Experts of a small language model: 48 SwiGLU neurons an expert, 6609 steps.
Below are experts of layer 9 (counted from 0) of a mixture-of-experts language model. Rows are named router (the router's row for the expert), down (a neuron's output weights, with its number) and show model dimensions 0-191. Each number is 500 + 25 x the weight over its row's rms, rounded and kept within 0 to 999. Numbers have three digits each.
After each expert's rows: a language model's description of what the expert responds to. This comes from a sample of Wikipedia text that the model never trained on.

# expert 52
router:436489482514477455498502452530506471494479524538502526496456488539481496522510506530508534550477496511460480478498521541479486523497475483480474503489549506518490479546520536486493509486492487532496506460540511480464512522492518502501465534511488458489479520469511458519567478525506522486538499533509491550496502512530476521516510492507463501475487520463517486497516447497456464536533508479518492481520485509531483492483462495471459523497484480512479525492449544485504513499522502540475516497506479431551515467482497499468520510478488544503499529473514503507464494483513461519
down0:502468474525503518461487484505516483502489478459528515535499507482546520507543528542500504471523536508517494498472525503489520484520520451428490469483494475475481506459513525504485511473497511477525470484500480504489542505493457517540508516517451427515506469492507510497474533491482500469440546489509483494446502553519493491440495470501484499472541499486541485507466484492497469489523482497541494475555493517516475490476470556514480461484476496501492498508488510523508475497548498538522471493448529480515520487529478506523531497520532505516469517505497549501513520528511486517
What it handles: Table and infobox scaffolding. Structural tokens of tables and infoboxes: |---| separator rows, " = " headings, coordinate degree marks, Preceded by, population, Chart, km.

# expert 62
router:544503497524505504539529508475512504515521529471506513488493504462511509498490491533494519470489473457513492505499519499528510492481484475514514473515471501530477496493533507502543466480484511562466488487509463534481484525432509455464512519521499529483476498500505456491488507512499519472476454538521526506470489532482517520522475534519477467478499500491480507513533498513500494461520513509555480502512468462472496462481478481547498529460533503477499530508441460540453473510487461476468512421507492507504480497534482490449497569486537494528529509513527493517490517544528502504
down3:502462486501492451485480472509511532535500491433522483497512493503504521494525470483478497541450525523460450534542513496458545537506476505467524508519501477457521512512487475453501496472500454547438534507513505514504485515508509480493507490549428511504507517487538478490527513494491500507485519480487464522498532514541514500487501453494488454537491464495500521471463487478488490528489518500500482517516493502543484523512464512518501477460486536480501511528488459527470489552473476493511500517507489540507516459529527520571480533512498498490465494493509529507520513463494499523
What it handles: Table cell fillers. Blank, No, Yes, N/A or dash values inside table cells, mostly in election tables, plus mid-word pieces in plant and insect names.

# expert 50
router:565515541517500471525548528479504524488498448465478484497492505509499509486494506468527492484495528499515506540461536491485511488523529491511549527518488498500531496545500477496476498495512532475478554501495521483540521536535493480482560539516513529475512493507521521476518537516487499530495529430477501471500474540524511484512476512452479516456528502529512506497518500502510497533475518436480527485498504487557494515459491500498509497506525478516542488509483490501534457488489512490517490518551536500481491491529479487438502494531504466498503440526468537505484496526467539531
down0:526486508505503519473469525493537493523490490513525488500532497467524472502518531505511487502546495492518470538515490491500496505484487457523459488464490493464475548504501449469511484508585474520489528508438463539489480507519498516457522487488516519521541535492478478483496478525491499483495487502502513530517521495526501561493519539490529505462470478548488495474525470439486478532553517461486528507515504465491519509499482483524483541501474432501472499475494443500490463538472482488498482506509514520521476525516486517446508472507496487541501500474498504517490544499504532461
What it handles: Opening pieces of names. First pieces of proper names, often German or other European, such as Hit-ler, Einst-ür-zende, von, El, Star Tre-k.

# expert 58
router:491516476509495511492518541455505462502501512544508500472472519457530502514502505512529512534537518518488504470499478536528459494496475518496477443457465542502496553471490507443478499512522505514471457494485483515498491479509541460496516511533469501476471507474549529456504550469481490442524475489457501496494473553529490509484481503447507534478484489468499504451513505489518499507513534546464564499462457530489480482494490510502551496499475492508490508490501494456537533486502504510480490513516478486507490486486470500518514509502497472522551551478509452512497481525504510519
down0:493470538459475495499486510471413508519528522510473486454506468503488464485522463483530484550504494462493494503473511479489513494501511481525492464562470535481470493496543471518499515452538494463455502481507489527475472484485476527473497516462489474497487466538546505540529496501501506441503487524539483442508506543488516496496530463522515469486500498466480469497488467485539465503483478494494474516504523467502553492487522482471481507527470500510489540473497485510506479513508505521466502521489484505487519515509553509506487464491452512474459548537510510470499495517501478503
What it handles: Capital-letter acronym pieces. Single capitals and capital pairs inside acronyms, call signs and codes, such as KJLT, GWR, SNES, PLDM, ARC.

# expert 34
router:518531467496493517517434508493512523471478508466480537495518483523527464485494517498559506526504469549494556507503488519498503536486473561508502477477494475530526524556494499485515539521524514497517503511507493478495497469549509525480521499524532456502520510477531501502458508475502477516523499486514469516521520501523515530474503523539486505577480475497548490496508558487492499506537486507491514491547517484564534507514553504513518483498491497472461471526519496466521505501492477533550474500492487495516492518480462481473450538469489471496474522474463483493544506514526514498
down0:501547515518479513506500502452485567496515500523489492500473538512509539483473472510505496543515483505531493462484470507503506537494524516509525508497451485494465507512521470503514483509520516498478478507494531494484541539505480522490483507520553484503498465493508535526426485541467474487562518498525508450444520499473478491450519466480514501493500473527519495462509485515511481501472516533516536515537528474551490453505470487533465551482504507504494521482537531472525475536509476498548509506496492489500483507500512475463475480522447495509515516491521488471539452477491496543
What it handles: Table pipes and infobox labels. Pipe separators inside stats tables, infobox field labels like Website:, Clade:, Years:, and second pieces of capitalized words after a first letter.

# expert 44
router:524449507488452468522544511483493496502498505489484518519507537493478536484485451486496433525501461506466488496522457504457552524505513521517543481531523449480500437485525508452465498506500519483529494514523479536533495528525506486525509495509551510506496439549471508575523523497459490517519480516466524517493514453517515543495494505487498524464514503502524502509506510512482496470476468518498498499469540517527500542515512497491472520495543459467479499479531509512503464475517500475488481487500496518515502464474515516487491471463450537481517502502508509517492487507491448485
down0:475505498457498469525470450495522474494539507457487525494471525466515539523522500551510515488498515473458521513516491524471487502497498478470501452488520459509520535475506501483529495501502530506533493469481486515514503509506522511510487514449490519501486506450518475480520490473532503536489499471504536501557455509467478495502503584456506496496534541477505509437468540504499509504503528532485494563518497478471499484512544517503449513483505512549556513474529486508480521524504468490514482542465513524483471527491528494510487480492529464528529475492498491524509511507519550513
What it handles: Mid-word fragments before suffixes. Inner stem pieces of long Latinate words, often after un-, re-, dis-, before -ate or -able, as in des-ir-able, irr-it-ating, assim-il-ation.

# expert 16
router:470472513520487493472518499448528473504517506526462509498496467474497474462482514526515505475465511543508507520506500522511488496534500476522451482564494492535525533438463542502447479472510531507498526464485527516547506565528482508467514482526535489515493480499473513456504477510529514446451530456486504528501516552479522481522519515505499496457508480520526515492518478495503510533565502501521508476508514514497525550490439489535545462525481505509514525533490511490495508491518503500503537513524476487481522484535477550516476542496501494464523508504487496517500511488508496505
down7:534492519513467500532513507474535468484468478466518499464487503482482498553465514491507470506480463481506478494482476455496528487484503508561484511474499476461495512540482489475526512534477486524429516501507526483520533442483525490506481515472516491500520516511498496533500497489461482436539501496503511465512495469432511459502502521515449522482479546489484481534466508522469473515495500504491527469488530513492524524551517500479493555541522541478500466544515480495505510489467497520508493491488518508507440508483499540500498477496484493463478523527511463510486519492514457444
What it handles: LaTeX and math symbols. LaTeX markup and math tokens such as $, \, ^{, _{, {, plus opening parentheses and decimal number pieces.

# expert 33
router:477479512473465506507487447528488484502495513494529486510516502492507494471480489481523522487486534529463510530550481513512515487536523498473504495487508488491478508503464517567487493497509506470462505487479489522487480474475495524518523522538486462487517502522458466462450507508512532476491510487553507480511533448511494516509487518505508472487509503481496499492496522477523456519533436518480482503482476499505481574472461526550543506472546501521512528555482525513474493492529515522525510528525454478509522484554492512483569486473515473477511470459504497537529476522522519539
down0:526510489467500484484490525506486467510496510531479515490478486513500483507487528470484501504482494479493501500508510508511487552553512517507478481534505509483504461531512441522487518547482498508517514551469542484493465492479456472459547525509503467472489479451483507496497519526461489535497456492455546481512458459517521532521451497531472484497534479535505535487503507499504479492518517516490494483511445457517523511500516483495484491555496508506485442458493478427549527510528520485468455501509501476510512485471514500507504482513492497481535507484469517465458477529537460462
What it handles: Colons before quotations. Colons, commas and ellipses ending a clause that introduces a quote, citation or list, such as reads:, said, and wrote.

# expert 53
router:481495467471533516464503479525486488464517513502525470545466460511478503536437504494491484507473499503499501554514494530518515536481442463477474522511509511514511519470511475472456459495509497540516517474563476547522526479546516472525488520509473502530469527497492526519519521456502530528513507497481481518471450493516497479483517487522514506484481526507525495507491499530528507481481453528503490472495508538452499500495524494491536487472470525464498530465512504467493524505479499526525514490526510519531473523461476507539458503471478456517482507482557498557490500492495450536
down0:497558508495524533485557487518525457478501474463527486453515476492531495495501492456498508529515488527498506516500502502531493516481510565507572478488538509436491475516498493484447516474506492500515493471491509502468505487519524457490482487504531560467464520517508521483470525475502480474481472464501482512495498505480471476489495548477472502469524513514505495470481489529500513500519534489458506485463514507500504495562452481544506520469500546462513530480467461514474513472467486504554464459472504497501531480530498498483497496542480506484495521496480463499530478487534513468
What it handles: Institution name modifiers. Possessive 's and adjectives in names of leagues, universities, nations and organizations, like American League's, Catholic, National, Division.

# expert 14
router:445522492507507499486552499505499478489526488470514471489541506503435570511473535501487490512506507498492525491487493546517481490537526481457491508494506491519479531481533520517506561521516522507488523466534528465482538524488481565540454503468452469511481499463515467474527544469496515500496504502453500464502486507505429449505467481466484511511511494444509473479502507506495476476497513461510507475483492526473488457506532517511467516499490549511478472474517492486495529518518485509479491503515509524505487464515502495470520457519550460496497515484510524494501453524519493516
down0:512517483511543526487461527496498504498490505465502444553491520468483518501485532496487463495492525545520467488519535559494503497551524508501471535530447487485484455502486508484528456501476458512488516444480513531505494511479441499485488574523482508539492491468497510568502497469485521477500485486507509490472502504496472489564512502474524514498526563490503519525511495534514450511484464478461498500496506499528493489494481512516470475496530513512519478529504472498502526484524510478530433469477528512487519475488469466520492495518500493492511502529504486506471462504533462481
What it handles: Place and institution heads. Head nouns naming places or institutions after a proper name, such as city, County, University, Museum, region, railway station.

# expert 5
router:476504525503528545483535528528508542458512515523514496512535451496480506483525515495520552528480518509481514526483471467506519510523516498500488519485558506515468546476524504521502529521490532469540531478512481456504480496518516513546477495506486519479469553533499491525484450541487491469512494502495511493452509450517510487512456494463542481543513477498463509505493540482475457522530498521478466504522481513461566504504505504489558537479510549530532478483502505535486517512479497519465528515521502478502501475513503493490535490525560460509503512486483531491518513487512543499
down0:500468493530487527511516521527521551509476524547493468534476478482508534478452501485528526468464513506525502520497509482520542458465468489513514523519550537472542525543486470494527497525476508517532511495519491459512478505473533482524484528482504509510522523524483494513492488481480522491492495580464487496502533500492500527512523475538529562526475539494495489505533456505526535536478461486471452512496472507457487489499493525532522487464484527501508494478533492478491483454527474485544506480487485544513543515453519506509517550491532511496490529499485533524521527511507513489
What it handles: Clause-breaking commas. Commas, often fused to a word ending like s, or er, after names, places and list items, before and, which, who.

# expert 56
router:502493515514516521498542486537521491510508486465462465514511500533485516469506479495516480509531530509473509509500463489561565523454538470498478494484520483468508480534512459511507475486486525465539543544475533538498508553489529475477481488482518495482547526537468509475502469512517460500509493515557509483534490486475509492522484475505508480519437541462428497490486524489452507518528437496463473476466500470498483526486506521503502450547510536500511478499481534505537494510518494508518524483511493512506497489470464524480500534488531514496485513506511502467507478491489512533
down0:449475463545497503506499477520492509464469483470471527530479466476530522468517512495496477466528560475569530469501490556489443534497516480478521501528490502485545505517473541506502487546549520492477471484476511510497477521548519496510521480526513504489501515462535501514485492503505507545494494484480486468510473498522445533491472487500455520556490504485525514516497514478505495455488518478467536514485504519506479481505495465455501474484517504463535521525462476487460503523480513503506503529507497460550529520458539522503532495524513478498500487515492542512520494521547509510
What it handles: Conjunctions and relative words. Clause-linking words such as as, that, which, when, where, while, usually after a comma or and.

# expert 38
router:495500505425499475517525485527492499499492535457490472478506513523506500506480513441494501520458455479496438537533501478483492476464470462484547519521517489483537484468498493516549496505431515473492504479509481499501441491500492492548501506443520466505485458453484521485507482507494523484481491479505453503502469516470521490495479521486511488520486533444518510495454504514529492468549531512528469520460514466530534504488517482456473510517458462491477479513488512508488549498494510517501490494523493544440537475499514518501495506514507507489534492513539491493475494482487485513
down0:529504524574487473454457540499499539520546497483493497443468484480494503539535492471463489514505525496494454494491487521492524503533491502517501501506513528526470511501477534518500536525540486530519518529503449521490495506487515498486492529483496518507488549536489529495531470526511483494524473475503511484513477472501506524522515491493576472573535480520517468471534482505473462486514475473543562560532519459504473489451494517496508477457494481503473505516460480465466489505482491490487504507505511483483516499494507500501510513516482507517454503515503510506541516505463502455
What it handles: Common nouns, mid-word pieces. Common nouns such as film, book, building, project, plus inner word pieces after a short start, like l-en-s, gr-en-adine.

# expert 60
router:538503484500503526463516510475518447497514554545517515534472514543513499510429522525498525473476530512511492462509538470524496497493469509515485527487498518508471493513499516512485537526502498582539484484488478544471505494481489457515492471460523451518527488489543493495481494505501480532480490484529549530502459509537473446462488533516501500458490524491483532493506464483545514546437546502495470467540511497498493501493490526475502522490534443516508512494488540502502530526495503509508525526500497484493512537491476500514497513477518513529533515495505483520496526521514491454
down0:528518481509485501464520479488510474510513483507482471525491524470507461500438423492513445506461524499539458442520459506512548505514529499497473508475552495501520547516501518506466509508529455484502521495511519502497545518471491505478515509537508540453505509546483523523513522517496511493518522501549512550502465529504492547523492504497486490539467521446500489484510529531458499460495491497504469484456496470477515507560514460501522471508463483497488558537475480471497481529501496513461479515492480488501479489481499536504478503511507473497480507530495528520530519514491480497
What it handles: Sports and election tables. Cell entries in sports results and election tables, such as venue, W/L/T marks, Turnout, ±%, team abbreviations like LAA.

# expert 61
router:505482516538462533503542485488486520489530526528501486524491513502456502496491505525497515491535525520488463494540509492509501558502513534521500490484525498485486486521483467527483483502436476465526491532507535458503476466468545493525519430468487513518474503504444509490515494496479499474476496451487480492479498457523487498505463442531539503503523480439466531518480506515493499530518499528470495501496455510513500535469498487528494552511498534463517483463514475549506469490498487497529466467508488428516493495507521511510536492530549473475482491467520515470474487480492507524
down0:486497501470519485489526525491521530489543550496508500541536501493493542492519472507479537487509489472547484505497474519531494501484466480515522499518512537496487465521512479521460495502483489499510499547496515514480485466488525502537505475488509454496515523474500502499498472543490538519495505502515474504452506510520545519480525572505552491527487473510475500487480509489441562464501510501511514522524463486528541520513485521483563481492490532527545521558491478519484539526450474534496524479523521521558491502501518500493521473495526483510495456508569489512477532496524532500
What it handles: Conjunctions and 'to'. Coordinating words and, or, &, and the preposition to joining list items or phrases, such as from the 17th to early 20th.

# expert 17
router:478475477456476547508511519489499503472494543532492516506504483520480459510489509455486510498464483485523487455480542499473515463494501468511522474527494487486482522489527493494516497490516467480510463489477489511489457499524472476517509491496473516491458489469502544470526491510508470458474473501497482469535532522515504476498506488491425499504524507471535530497521471509459526476484493498479508473535570458503447511480494476510517507503528504510476542496520473493474497498541518469479550548565511496525528497504508535493525476520522451535500526561494465541507496536503536490
down0:504523525516492511409528514492513487508465503527495501493468531484487519532493509479455514484515472489509491478521506496475500508433502513481547493502494526446484469565527465503481485490501471472555473477506479472477477502505492503476476475533464504478478470464510470529484493498469485515468504466513507469484490460549566477554491471500483493508468543513482482551468533536527505523514520467494509499554514503486493507500499478513515532462469493536491524480490503512500490502497532498531500472517535494490497486482523506491485528496514461541524484525546498512481482442480490497
What it handles: Surname word pieces. Pieces inside English surnames and place names like Moody, Hubbard, Ewing, plus name words such as Rock, Wood, Brown, Ward.